Weights of a small mixture-of-experts language model, trained from scratch on English Wikipedia.
Size: 10 layers, width 384, vocabulary 28542, 83.4M parameters.
Experts: 64 experts in each of 9 layers, 64 SwiGLU neurons an expert, 4 picks a token, a softmax router, 32 empty slots to pick.
Training: a variant of Muon for the experts, 505M tokens, 7897 steps.
Below are experts of layer 6 (counted from 0) of a mixture-of-experts language model. Rows are named router (the router's row for the expert), gate (a neuron's input weights, with its number), up (a neuron's input weights, with its number), down (a neuron's output weights, with its number) and show model dimensions 0-127. Each number is 50 + 10 x the weight over its row's rms, rounded and kept within 0 to 99.
After each expert's rows: a language model's description of what the expert responds to. This comes from a sample of Wikipedia text that the model never trained on.

# expert 60
router:57 49 28 66 49 48 52 51 42 43 43 59 51 27 45 46 29 47 56 41 60 59 50 42 48 53 43 64 59 53 35 49 41 46 42 46 48 52 40 52 36 41 39 44 51 34 47 59 54 42 59 56 53 35 60 64 54 46 21 59 41 52 46 66 36 53 68 46 39 56 66 49 51 41 29 50 39 28 61 56 51 39 38 60 45 53 56 53 61 61 39 50 50 34 52 51 56 63 53 46 40 55 40 52 70 54 49 38 44 39 39 36 65 60 51 65 60 60 49 64 47 51 44 62 36 40 49 50
gate3:37 68 53 62 47 48 54 50 54 43 55 63 36 34 43 49 46 55 57 54 53 37 52 60 55 54 42 52 50 50 30 55 43 50 50 38 46 43 34 48 58 63 33 50 49 45 31 50 51 49 51 42 57 50 28 42 54 45 50 57 53 58 36 57 49 53 45 42 56 59 67 54 50 58 66 51 53 42 47 50 66 61 45 57 40 28 48 59 49 60 47 65 62 52 55 42 39 42 36 52 48 64 29 44 59 56 45 45 52 66 61 54 42 47 55 52 67 53 45 51 41 33 51 44 56 53 36 44
up3:30 53 56 43 33 60 34 47 52 38 35 69 50 44 59 40 52 47 62 47 46 39 55 45 61 49 35 50 37 37 58 48 50 52 63 34 49 46 53 56 54 52 46 69 43 46 55 45 60 47 66 50 50 50 49 39 29 34 47 43 42 48 46 57 49 39 49 45 44 52 44 37 29 65 53 43 60 50 47 68 50 45 48 59 48 47 53 51 46 41 41 51 43 52 46 64 50 59 40 61 61 38 42 50 46 63 49 54 42 55 54 37 48 43 51 54 57 60 61 60 71 58 41 32 44 37 56 59
down3:40 47 28 40 57 60 61 65 58 54 44 51 46 51 56 47 28 58 49 54 58 40 50 48 65 53 63 54 44 52 61 57 54 53 64 59 33 42 47 23 68 50 44 51 25 57 56 55 58 49 53 63 46 50 52 49 54 57 48 48 52 52 40 56 51 49 53 44 44 32 52 58 51 52 54 64 42 48 56 61 51 55 50 13 47 44 44 63 57 50 53 42 51 53 38 44 52 29 46 65 35 58 60 43 59 69 40 29 46 57 49 49 49 59 48 41 41 53 71 44 40 51 59 49 29 65 28 33
What it handles: Table cell separators

# expert 20
router:55 37 38 66 50 25 51 52 44 49 33 56 55 46 46 46 32 44 62 37 50 67 44 29 45 54 54 59 63 46 35 47 46 57 45 67 54 58 33 48 55 44 47 48 51 31 47 56 49 59 55 54 52 46 78 62 41 50 46 53 33 61 43 49 59 51 56 56 60 51 52 47 52 51 37 54 34 35 65 56 65 45 45 56 46 67 45 58 48 50 29 49 76 39 54 37 60 61 58 38 31 45 49 56 55 59 35 45 67 50 51 44 67 60 47 45 62 62 39 63 27 45 37 62 40 43 61 60
gate1:44 52 31 41 44 57 46 55 49 49 37 29 45 58 39 42 46 51 58 66 48 40 53 38 47 45 47 47 49 34 55 50 17 48 46 57 47 39 54 39 52 45 52 45 58 48 58 50 61 39 44 59 48 65 45 56 66 49 74 56 48 61 54 44 57 42 30 45 70 56 59 47 46 39 48 64 42 61 62 60 46 48 47 47 47 46 52 36 52 47 42 57 44 58 61 48 51 56 42 47 24 38 66 41 57 47 67 59 75 48 51 44 51 37 31 53 38 62 61 42 57 63 46 58 46 38 54 56
up1:47 31 42 60 32 44 46 61 50 47 50 47 71 41 48 58 50 45 42 42 59 59 52 62 67 36 47 50 54 65 52 38 64 56 60 31 41 59 53 65 43 54 44 46 48 42 32 49 49 46 50 27 41 36 39 62 58 40 47 41 43 43 62 57 58 42 57 35 42 52 44 38 61 58 53 53 59 55 42 62 52 46 41 68 43 52 51 64 50 44 46 51 61 47 48 52 45 60 55 49 44 52 45 46 50 54 29 35 42 42 70 62 55 47 55 42 45 67 32 42 51 46 58 34 57 36 54 80
down1:51 51 36 56 48 39 52 42 51 65 53 56 71 34 35 60 55 47 55 48 47 69 41 49 56 44 56 40 50 72 49 58 45 48 45 44 44 49 61 56 31 61 45 49 48 60 59 64 55 55 44 58 49 53 47 60 41 37 58 47 50 37 62 67 50 44 48 46 45 51 39 46 36 68 45 52 45 50 35 55 62 42 53 38 36 68 41 52 58 37 75 60 49 49 62 49 31 42 43 45 49 37 46 60 59 55 37 43 40 46 50 44 45 62 71 43 60 47 67 61 50 36 58 40 73 61 41 58
What it handles: Office and institution nouns

# expert 34
router:67 49 44 65 50 46 57 57 36 44 40 57 58 45 41 42 41 49 67 46 58 61 45 32 59 56 53 54 64 38 32 41 40 52 55 63 51 54 48 43 35 46 46 46 57 49 46 61 61 42 54 57 44 39 69 57 45 47 46 46 37 54 42 50 45 27 52 51 52 63 59 67 74 44 33 63 31 47 49 57 45 42 40 64 48 55 46 48 44 69 52 43 48 32 36 43 61 52 51 49 49 55 47 45 62 64 36 48 48 46 35 31 51 58 42 39 53 53 49 59 32 47 50 55 58 51 57 44
gate0:44 60 47 42 48 55 35 50 34 43 49 38 25 58 53 54 58 51 36 52 53 73 45 45 41 45 57 57 62 44 49 51 43 21 36 55 39 55 56 46 70 50 45 56 36 33 64 50 44 56 49 54 49 62 64 33 57 44 52 38 42 42 61 64 41 46 58 52 53 36 62 67 64 38 37 63 52 44 42 54 47 55 37 64 47 40 52 50 39 77 49 50 47 40 38 49 59 67 52 60 37 51 40 42 34 37 56 43 59 52 48 24 37 50 23 48 52 64 37 44 33 53 38 43 48 66 50 40
up0:64 41 55 33 50 51 59 51 60 40 41 54 42 34 46 50 36 62 48 59 53 55 44 57 45 62 44 56 38 59 46 38 47 46 44 51 77 62 54 53 66 47 41 61 36 68 52 46 50 61 60 45 54 68 51 52 38 52 30 52 58 60 54 31 58 59 59 46 58 63 51 54 35 53 53 45 58 44 51 48 49 54 40 56 50 47 64 44 48 42 48 50 49 67 44 52 65 59 42 67 57 46 65 48 47 44 48 51 35 44 38 39 49 53 44 68 62 58 39 48 55 41 47 62 41 43 37 39
down0:52 44 44 42 49 50 32 65 30 38 48 49 61 20 62 55 60 59 37 54 60 55 52 63 45 36 42 53 48 29 53 47 52 51 65 52 48 43 48 64 44 55 45 49 44 33 40 41 42 51 60 44 42 52 43 40 39 44 44 52 55 67 41 37 54 52 43 52 43 59 43 65 46 44 66 62 56 41 53 48 52 61 44 33 46 63 48 50 39 42 35 55 50 57 46 37 62 55 48 45 66 35 46 32 32 47 37 64 55 58 56 74 68 63 48 37 60 54 49 43 67 42 55 62 41 49 44 35
What it handles: Prepositions after verbs

# expert 0
router:67 46 40 58 48 48 57 51 44 43 41 57 51 28 50 40 44 36 51 40 59 58 34 31 37 40 49 62 65 46 49 40 43 47 44 56 56 49 33 43 43 60 44 46 44 43 39 59 54 42 64 50 57 48 71 58 42 31 44 42 36 51 46 49 30 44 58 55 58 55 57 43 55 63 36 50 39 20 55 62 58 43 58 60 43 68 40 57 49 55 41 67 65 40 48 43 72 51 54 45 42 56 45 54 58 58 42 44 38 38 54 49 63 59 43 40 62 58 46 60 39 47 50 56 50 52 63 60
gate0:61 54 62 55 59 39 68 60 49 37 58 44 46 55 64 56 51 52 34 35 29 75 55 38 55 39 51 65 45 53 63 35 56 51 54 45 61 39 56 62 29 51 60 59 40 52 48 50 54 32 47 49 80 42 41 50 64 49 51 43 55 39 48 62 65 47 44 50 56 42 57 75 47 56 50 48 57 28 38 49 55 52 64 60 55 63 49 45 54 47 31 45 48 43 55 42 65 46 44 45 38 58 37 52 38 46 50 51 50 40 62 44 43 72 33 43 43 45 53 63 53 50 41 41 42 41 68 52
up0:49 64 42 50 62 43 56 35 43 47 29 49 44 37 47 51 53 55 62 46 52 46 61 46 72 63 58 29 43 41 50 41 53 41 48 50 58 67 54 53 63 52 68 51 52 56 35 60 45 47 48 52 45 47 45 21 56 43 39 46 62 37 58 47 40 58 31 65 51 57 54 48 71 56 50 47 58 33 63 67 48 40 66 47 48 43 53 47 47 43 57 39 35 59 53 54 64 46 56 63 55 56 41 49 62 69 52 41 61 50 31 57 45 42 28 66 49 39 49 41 60 47 43 64 56 55 50 58
down0:46 34 45 44 38 37 56 50 53 42 54 82 51 38 56 40 44 43 49 56 56 41 46 70 43 46 41 49 60 40 38 45 30 44 46 60 55 67 42 65 56 60 60 56 46 49 67 43 29 38 62 63 44 65 48 42 42 48 41 45 69 56 67 58 50 60 37 55 45 37 60 52 40 61 59 50 53 41 65 38 51 50 64 40 45 44 55 62 44 62 44 46 46 52 72 39 36 62 47 51 50 49 46 37 63 60 54 49 61 62 49 53 52 63 34 48 42 53 33 50 40 49 59 70 47 47 36 54
What it handles: Name-final heads and pieces

# expert 28
router:51 44 50 69 48 46 54 70 33 53 42 58 62 36 40 44 45 31 74 45 68 55 56 34 46 50 44 57 68 53 50 44 41 52 50 61 52 53 40 47 35 50 54 28 60 46 50 72 50 39 60 51 55 39 56 62 58 44 39 46 36 49 48 50 39 33 47 55 50 45 60 60 57 47 36 60 39 37 58 69 44 45 52 48 47 61 46 46 41 67 37 58 51 21 60 55 51 62 52 45 30 48 52 42 65 62 51 42 52 42 46 49 62 55 48 50 61 60 44 61 23 47 56 67 54 52 58 58
gate4:44 46 61 37 62 42 61 60 52 46 60 45 49 48 55 50 64 57 59 38 47 52 41 42 49 33 67 67 50 56 68 61 55 49 58 44 53 50 52 39 50 43 49 63 55 33 51 68 61 57 27 51 63 42 31 33 52 58 65 50 40 46 42 42 49 46 47 51 55 58 52 45 47 45 50 48 49 49 49 59 50 39 54 37 56 70 51 54 45 56 36 32 43 48 58 42 50 46 56 71 55 50 48 35 60 47 65 41 59 61 63 52 48 55 21 55 57 51 52 50 52 56 60 50 66 41 53 40
up4:35 49 56 57 63 51 38 38 34 77 45 43 66 28 41 60 59 46 33 25 58 61 52 52 60 57 73 37 53 47 47 45 70 42 45 24 43 37 49 50 53 39 44 44 47 52 44 61 57 51 58 53 60 64 48 53 58 50 52 49 36 56 48 41 47 65 45 63 26 60 38 52 48 32 47 52 50 52 37 51 48 53 46 50 54 55 66 63 33 56 50 36 53 57 64 64 73 42 50 36 49 42 76 54 47 78 45 65 58 47 40 60 44 60 44 44 61 39 36 53 52 68 52 69 57 47 45 45
down4:45 56 48 40 36 59 44 38 42 41 31 37 58 38 50 45 44 47 37 49 40 35 51 49 53 43 44 31 36 49 48 52 42 52 54 32 58 49 53 51 55 51 51 53 46 50 41 64 38 50 53 49 71 69 63 38 49 59 59 59 44 53 43 50 47 59 29 26 43 52 38 35 34 35 47 37 53 66 58 73 41 56 45 47 56 52 55 58 28 60 39 25 41 33 47 52 42 48 59 58 68 44 38 50 40 32 62 53 68 40 53 68 44 37 52 57 51 55 47 45 29 48 48 58 53 37 52 52
What it handles: Time and place prepositions

# expert 37
router:65 52 47 59 44 44 58 54 37 57 45 53 53 33 46 53 31 49 68 39 54 57 58 41 37 51 57 67 57 46 26 48 43 48 42 51 54 45 41 39 30 54 41 46 49 49 48 60 55 35 58 52 54 34 50 61 38 41 37 56 33 65 54 57 57 40 58 56 55 45 47 52 60 47 45 44 39 32 58 64 61 51 50 58 60 61 48 54 55 63 38 61 64 27 49 52 62 65 52 47 42 52 54 52 69 42 45 38 53 38 54 50 71 60 44 41 66 61 33 61 13 48 46 76 43 41 47 48
gate0:37 69 48 53 53 43 52 61 41 49 49 59 56 64 44 64 39 64 44 35 72 46 48 49 40 49 29 56 51 43 47 33 60 48 61 68 40 36 67 54 39 55 54 50 38 47 53 62 56 65 42 51 53 43 49 70 71 62 53 44 55 60 44 36 65 69 35 49 49 48 61 49 41 62 57 66 48 50 49 31 50 58 54 43 58 52 59 60 43 50 48 61 43 53 65 45 53 42 55 56 43 34 49 57 48 51 43 67 45 47 56 59 34 42 40 33 50 65 45 48 39 52 53 47 41 47 40 45
up0:53 45 47 42 52 47 47 48 61 56 28 52 50 26 54 60 49 54 62 43 51 46 65 49 69 26 60 36 39 32 52 60 61 56 45 51 45 34 58 28 45 66 59 46 41 49 45 46 32 60 63 47 48 54 52 58 57 55 58 43 51 38 40 43 41 50 54 56 63 40 50 50 45 49 54 53 34 48 50 64 46 46 41 44 65 58 35 55 67 56 43 53 58 54 46 51 67 59 57 48 78 51 39 38 36 40 61 60 36 37 40 41 45 53 44 50 56 59 58 47 44 49 48 42 64 52 59 38
down0:40 42 59 42 41 64 37 30 42 54 58 62 59 41 74 62 46 38 53 54 36 65 49 57 58 19 41 50 43 39 45 54 51 37 55 42 41 55 65 58 61 36 54 32 46 45 29 35 33 39 51 66 36 58 47 53 68 46 45 45 41 59 52 42 42 26 55 47 59 58 30 54 47 49 50 56 60 61 32 48 47 51 50 50 40 51 42 41 51 57 41 37 57 53 50 59 49 47 62 61 46 55 48 49 48 62 47 61 64 46 60 48 53 45 51 68 48 75 51 44 53 47 50 44 48 52 55 36
What it handles: Nationality adjectives in bios

# expert 5
router:60 45 48 62 56 48 52 68 42 59 44 54 58 37 33 46 39 63 75 44 50 58 46 30 43 50 57 65 68 50 31 34 34 45 49 59 50 50 42 58 34 45 32 48 49 39 38 57 65 34 51 60 50 34 74 55 61 52 43 48 42 54 48 65 42 28 60 50 51 50 57 51 60 50 26 58 41 46 49 68 55 43 62 58 51 63 49 32 47 56 46 48 48 40 51 45 53 55 39 57 43 53 41 59 73 47 33 39 45 48 36 45 56 53 41 41 64 62 43 57 39 55 37 64 44 45 53 57
gate1:53 40 50 61 50 64 55 42 54 51 53 55 49 52 49 45 57 63 56 57 45 39 48 69 52 41 65 54 49 49 45 47 52 43 52 51 44 43 42 43 53 56 47 40 54 40 48 53 54 39 41 47 40 66 62 40 55 76 62 50 52 55 47 58 31 60 55 72 50 63 41 43 67 72 42 61 60 45 53 65 65 47 46 61 55 40 47 53 59 45 57 43 54 47 58 42 50 55 48 59 50 43 32 46 35 43 26 51 51 48 44 39 29 30 63 64 61 56 59 43 37 66 46 41 45 56 54 41
up1:58 39 51 32 43 50 62 65 50 44 54 59 34 60 59 55 58 44 39 47 58 65 46 36 34 58 46 43 48 60 60 52 41 31 57 52 47 56 60 53 39 52 58 53 33 63 49 36 63 54 42 71 58 57 56 36 63 56 60 57 58 48 62 58 51 45 47 54 49 55 55 64 55 55 39 64 49 43 78 55 32 47 37 41 52 53 58 51 57 50 69 51 51 67 22 42 56 56 62 45 52 41 33 61 39 68 42 53 42 47 46 46 37 71 49 66 52 57 41 39 44 35 68 62 37 36 41 59
down1:38 43 50 45 25 56 63 50 52 61 46 57 32 39 47 55 54 56 53 46 47 33 56 50 78 52 68 55 51 45 41 36 55 45 58 37 42 45 69 47 55 39 46 54 59 46 31 58 44 50 60 55 53 36 55 41 47 43 45 65 52 54 66 58 60 53 53 41 54 45 61 63 49 42 50 66 60 55 42 44 41 56 40 43 56 37 61 56 70 55 62 33 59 50 50 33 58 55 58 49 36 56 32 56 46 53 46 63 53 48 49 50 38 36 40 60 47 44 62 57 39 46 44 60 68 31 48 52
What it handles: Conjunctions and range separators

# expert 12
router:54 57 39 58 52 48 49 58 37 54 40 45 69 16 51 46 46 39 62 44 65 62 46 36 37 53 57 52 69 45 45 41 43 59 35 67 50 49 34 44 39 57 41 44 51 45 34 54 55 39 61 44 45 48 56 60 55 39 42 39 33 50 58 47 47 34 61 53 45 56 55 53 64 56 36 63 35 51 64 64 58 43 42 52 54 67 51 42 50 66 36 48 57 34 50 48 58 60 37 58 47 48 52 60 62 46 47 42 47 48 33 43 68 62 47 39 70 58 39 60 45 45 39 64 50 48 59 50
gate0:50 34 47 39 23 43 38 61 47 69 47 66 52 31 60 47 36 40 39 58 45 55 37 43 55 48 61 42 55 37 50 54 54 43 49 39 58 51 44 55 58 56 67 52 47 65 51 55 38 53 56 50 54 54 58 41 74 49 38 43 54 53 52 48 39 60 43 67 46 61 57 52 41 37 38 48 50 75 57 61 59 60 46 45 57 55 46 58 28 65 63 41 53 58 35 62 46 51 66 43 42 35 58 49 59 60 43 33 47 40 47 70 38 61 72 40 41 57 45 71 46 54 45 47 37 45 50 52
up0:63 45 22 39 53 52 50 37 54 30 46 39 58 32 31 48 50 42 69 44 71 69 49 62 53 35 48 51 56 48 57 55 42 52 77 41 43 72 53 47 48 53 38 58 55 46 38 60 51 59 43 45 63 44 40 65 50 33 60 45 56 28 37 45 53 61 57 48 38 46 45 65 50 48 46 53 57 46 44 66 58 57 47 51 47 60 52 46 40 57 44 66 64 52 31 58 66 49 53 56 48 33 24 65 53 51 47 47 59 42 60 40 49 41 38 42 34 54 62 55 36 35 56 50 54 55 51 51
down0:34 51 24 69 40 46 41 51 41 61 35 63 62 40 41 54 52 32 69 56 46 47 52 51 55 59 56 51 45 48 43 46 52 67 53 63 58 42 58 70 52 52 38 46 53 61 61 46 42 51 53 60 46 38 57 52 56 34 49 57 42 61 38 53 61 50 49 61 54 55 51 71 61 44 53 50 43 61 54 56 41 45 59 59 44 48 67 59 36 50 66 49 41 42 51 49 36 50 49 43 51 32 76 53 42 68 55 46 36 51 58 53 55 50 44 57 63 47 80 47 38 39 58 36 46 60 51 33
What it handles: Word-initial fragments

# expert 35
router:62 40 44 50 56 34 55 60 32 41 37 55 58 49 40 41 42 44 62 42 57 66 47 45 46 51 41 64 61 61 42 50 40 51 39 57 57 49 20 37 47 48 46 61 55 28 50 58 47 45 52 65 57 44 63 57 59 58 42 42 37 58 50 54 42 38 55 60 53 38 53 52 61 56 43 56 34 35 57 51 53 48 61 49 45 65 48 58 50 57 44 55 46 41 53 48 64 67 59 39 29 57 51 64 67 54 41 34 56 48 39 58 68 57 43 52 62 52 25 68 36 40 40 68 38 42 65 51
gate3:52 52 50 53 49 62 38 45 52 36 38 52 50 46 51 44 58 36 52 61 38 38 55 58 73 54 45 44 49 72 59 62 49 41 66 41 39 43 55 47 39 36 67 42 58 57 47 58 29 57 45 43 46 57 63 38 49 59 56 66 45 58 44 47 37 54 62 41 60 63 61 46 45 55 61 50 63 61 45 53 62 25 54 49 54 45 49 64 48 64 33 29 44 50 43 50 31 46 58 44 65 34 35 71 47 39 59 47 57 61 38 46 34 53 51 57 42 57 45 46 60 49 42 38 55 39 63 36
up3:49 62 49 53 23 55 35 52 39 43 50 43 54 40 55 43 44 44 47 56 52 36 54 52 56 25 52 40 40 40 44 46 55 38 51 42 38 45 57 55 43 53 33 34 63 47 40 48 46 32 56 57 51 56 49 60 48 53 52 49 32 43 43 61 32 43 57 33 51 46 56 52 51 56 53 45 32 47 55 52 45 49 29 50 46 26 67 26 30 58 46 63 64 55 50 39 51 60 45 42 69 59 60 46 52 56 41 40 50 60 47 45 52 54 60 37 65 56 75 42 54 52 51 60 47 50 44 44
down3:57 38 45 35 63 43 48 58 49 23 29 47 40 20 70 47 64 46 53 56 66 61 42 47 51 55 43 53 43 51 48 47 43 46 59 45 30 54 45 35 43 44 59 57 37 52 58 53 50 74 30 45 38 53 40 49 44 50 35 50 38 58 39 45 58 41 57 36 66 44 55 53 56 40 49 63 41 50 50 37 65 32 44 43 60 62 46 47 42 39 37 52 33 57 43 43 49 42 53 54 46 39 61 46 48 66 50 44 54 52 40 62 39 48 43 54 38 53 38 43 65 56 37 69 40 49 65 58
What it handles: Family and cast relations

# expert 56
router:61 50 36 64 44 41 48 62 42 46 29 53 49 36 64 43 44 38 64 53 59 59 44 46 40 48 48 52 74 43 44 50 39 52 41 46 51 51 38 46 47 47 29 42 48 37 53 51 54 30 66 57 40 39 66 61 53 37 30 51 48 48 55 57 49 43 53 47 64 51 59 58 76 52 30 58 43 31 54 58 50 45 59 63 47 57 47 56 67 65 39 42 61 37 51 47 60 61 60 65 44 49 51 45 61 46 40 49 54 40 36 56 56 73 41 57 55 53 49 69 36 48 31 51 53 51 58 45
gate3:56 53 48 24 42 51 56 73 48 36 73 43 41 49 56 38 39 45 69 45 48 60 49 68 54 45 56 49 52 52 78 65 59 39 47 43 54 53 52 56 63 35 44 31 41 25 47 47 44 46 62 56 56 54 45 66 44 60 54 34 71 54 35 52 60 48 47 38 42 43 42 42 57 23 39 51 42 30 57 50 41 50 62 60 43 50 49 43 48 69 47 53 53 58 50 53 29 52 40 49 44 47 47 40 36 48 49 47 52 47 42 83 55 64 43 55 46 56 55 38 53 35 43 49 41 41 51 55
up3:36 40 44 49 54 36 67 38 59 32 51 51 46 59 51 43 65 51 56 56 45 47 49 53 43 49 58 48 45 47 55 44 73 52 52 53 75 27 49 36 62 55 44 49 66 47 41 59 38 61 38 46 77 57 59 61 33 58 67 55 34 58 40 50 48 55 50 43 59 46 55 59 54 49 53 35 58 60 62 37 55 48 50 53 55 47 44 49 43 34 21 40 52 68 57 31 48 46 35 64 38 64 42 48 39 61 60 44 49 52 39 57 48 61 55 54 50 41 36 62 47 53 63 63 39 56 40 46
down3:68 63 29 60 65 47 48 38 52 63 38 69 57 35 60 64 50 60 47 43 67 44 37 44 32 33 44 65 53 51 55 58 62 48 57 60 35 58 65 39 49 65 37 68 60 54 72 53 62 54 45 43 30 67 53 52 38 50 50 59 45 56 51 53 39 45 46 42 42 48 55 73 54 62 49 42 43 48 51 60 47 63 53 74 53 30 43 66 42 49 25 55 61 57 72 59 67 55 57 67 58 46 41 60 50 53 63 40 48 47 66 46 40 51 55 55 38 51 54 45 65 50 46 46 52 50 60 44
What it handles: Descriptive prose words

# expert 51
router:64 51 33 63 40 41 52 57 33 50 30 57 52 39 51 40 37 36 66 48 64 61 42 37 40 47 46 50 69 52 26 40 44 58 48 63 52 44 44 52 41 37 56 43 63 46 36 66 50 47 61 55 52 41 50 60 53 56 44 48 40 52 60 58 38 28 49 50 45 51 58 55 68 48 47 56 26 35 57 59 69 47 52 57 44 60 51 51 42 63 35 51 61 25 42 48 60 66 59 45 36 47 44 48 64 45 44 45 47 46 40 52 84 57 45 58 57 55 45 56 37 54 36 58 43 52 51 48
gate0:59 53 65 33 37 61 32 73 51 54 49 43 57 43 55 67 48 50 51 55 63 66 31 47 63 62 45 54 45 41 63 33 54 35 47 66 61 50 60 54 59 38 58 32 44 41 60 50 46 41 36 52 67 51 36 33 46 70 26 42 47 53 38 56 52 46 52 42 53 61 46 62 49 57 44 51 32 56 62 61 38 41 53 67 39 35 67 44 55 67 44 45 48 59 53 46 52 63 49 43 54 45 57 44 42 40 53 55 33 39 56 46 51 62 45 63 60 45 54 38 49 54 41 56 45 60 56 55
up0:51 54 52 61 52 62 76 32 52 37 46 60 44 61 58 53 57 33 31 30 51 43 49 38 38 59 47 52 41 45 38 73 46 55 46 41 44 43 54 56 33 54 56 47 38 53 77 39 52 47 43 54 63 49 67 65 26 57 52 47 38 46 42 58 63 47 50 39 55 32 62 32 43 38 68 49 44 56 59 24 46 33 58 50 54 60 53 50 46 53 67 31 50 61 45 39 70 45 58 30 54 45 54 62 48 44 44 48 56 40 47 38 56 53 55 58 55 59 49 56 44 52 57 55 35 57 56 56
down0:66 47 53 49 73 45 52 69 45 60 46 55 43 48 50 62 43 50 73 73 45 33 42 27 33 48 49 66 46 50 41 46 52 33 67 53 46 45 42 48 46 46 58 44 64 49 53 36 61 57 71 51 44 61 51 53 37 48 45 40 50 58 51 52 51 45 54 55 51 48 49 63 59 48 61 53 65 64 55 56 47 42 57 40 44 52 80 48 64 34 42 61 59 42 54 54 58 51 39 59 62 42 61 43 49 25 66 42 56 39 48 60 60 55 55 73 44 53 58 44 51 34 40 47 53 55 38 39
What it handles: Sentence and section ends

# expert 38
router:55 54 46 70 42 41 50 59 32 45 26 56 56 39 51 37 39 46 75 38 58 62 45 33 49 56 54 67 64 55 40 35 30 55 49 62 49 45 34 40 36 38 53 39 56 40 55 63 46 44 59 55 54 35 56 59 50 57 34 36 34 53 46 47 34 31 52 57 45 57 53 51 70 50 44 59 33 36 58 63 60 48 44 52 42 65 43 51 46 70 41 43 45 28 40 42 60 66 54 41 43 52 53 38 62 61 44 36 44 48 58 48 64 51 53 43 61 49 39 62 28 47 44 63 57 54 58 51
gate1:42 58 67 42 45 48 46 39 52 43 63 34 39 61 50 57 46 39 44 52 54 60 41 78 60 51 44 64 47 57 46 39 44 56 68 38 47 60 54 58 27 52 42 48 49 63 54 50 56 43 38 53 55 37 69 61 54 52 54 43 36 70 52 51 42 49 48 46 55 54 41 78 65 53 44 66 47 37 54 63 55 38 58 50 68 48 59 43 57 65 44 56 41 41 51 59 66 48 59 53 57 45 54 35 42 40 61 48 55 50 34 52 61 38 45 38 48 44 46 68 41 53 35 71 57 53 46 60
up1:44 51 64 49 60 43 58 41 55 20 49 41 40 66 55 55 60 66 37 64 38 53 58 58 46 45 53 38 38 58 54 57 25 47 38 43 39 47 55 51 36 39 62 51 51 39 33 36 48 35 40 47 40 68 63 54 47 55 51 43 45 63 55 36 34 60 48 45 36 48 26 68 49 33 62 63 50 39 55 55 46 55 48 47 56 56 58 53 44 30 48 38 50 34 55 48 39 59 36 53 59 39 45 43 66 56 65 58 56 40 57 75 68 83 53 55 59 43 54 36 59 47 51 55 52 50 47 42
down1:37 43 51 49 39 48 42 55 51 61 47 46 26 59 46 49 48 47 34 51 39 62 79 61 45 42 48 51 60 67 49 62 44 64 63 52 53 40 64 38 23 59 52 55 46 35 35 63 59 24 46 34 46 62 45 35 55 66 49 37 35 54 56 45 57 51 46 49 46 43 31 47 48 50 36 58 50 48 49 48 27 32 47 51 56 32 46 49 39 48 66 51 43 42 33 48 54 51 59 56 44 34 44 36 62 46 64 43 57 61 41 65 23 49 38 48 37 47 55 61 47 46 52 58 51 52 43 45
What it handles: Prepositions after verbs

# expert 27
router:67 51 41 86 45 49 54 47 34 37 27 60 62 42 47 63 48 31 68 31 54 60 40 38 33 59 47 65 51 54 27 41 45 52 58 51 41 60 40 57 31 45 40 40 42 36 55 67 44 46 50 44 56 46 54 62 45 55 35 51 39 48 48 44 54 46 55 51 61 48 55 38 51 58 34 51 44 43 54 57 51 46 47 41 42 62 51 54 41 45 52 59 63 28 45 51 51 53 50 40 40 41 55 62 72 64 44 39 50 45 36 38 72 69 54 45 77 53 45 75 25 56 50 66 47 50 55 60
gate0:54 37 39 74 48 39 44 46 50 46 53 54 50 45 52 70 53 52 38 43 41 74 47 57 54 42 62 60 54 52 55 54 43 49 46 67 47 56 52 57 52 40 56 39 34 46 46 62 42 39 59 60 36 46 51 47 38 58 49 55 53 54 65 58 50 49 62 27 50 45 44 47 56 48 35 56 47 50 35 39 55 27 36 34 57 50 59 65 50 48 53 56 31 46 60 67 50 46 47 64 44 47 47 52 77 46 47 36 76 50 38 48 61 53 46 47 60 60 64 47 53 44 58 54 63 37 43 63
up0:76 39 44 45 59 55 53 55 54 42 50 51 43 45 46 65 51 45 54 64 44 62 46 50 56 52 49 53 73 40 59 57 53 68 55 59 59 54 52 48 59 41 47 52 41 47 42 58 47 53 63 46 48 49 49 31 46 49 49 47 36 43 50 56 56 50 53 59 46 48 64 53 46 34 40 41 43 44 43 58 47 41 45 44 53 62 60 51 34 37 49 61 59 44 38 48 36 46 44 42 38 48 30 52 60 58 46 38 70 64 42 41 60 46 59 39 61 44 57 63 51 51 50 49 36 57 43 42
down0:50 62 53 35 43 64 54 33 64 47 41 40 46 28 46 35 48 46 50 64 40 54 62 41 49 46 50 47 58 51 50 45 47 47 40 50 42 50 59 43 58 74 53 63 52 57 45 45 45 50 38 49 59 67 58 59 62 47 53 33 51 48 59 59 49 49 47 54 36 51 59 42 61 71 59 51 52 46 59 52 47 49 46 77 53 47 46 51 28 59 50 56 59 53 74 43 37 75 35 49 60 64 58 39 34 47 43 66 35 51 61 50 49 56 49 61 34 38 46 56 38 54 46 46 28 60 68 39
What it handles: Sports league names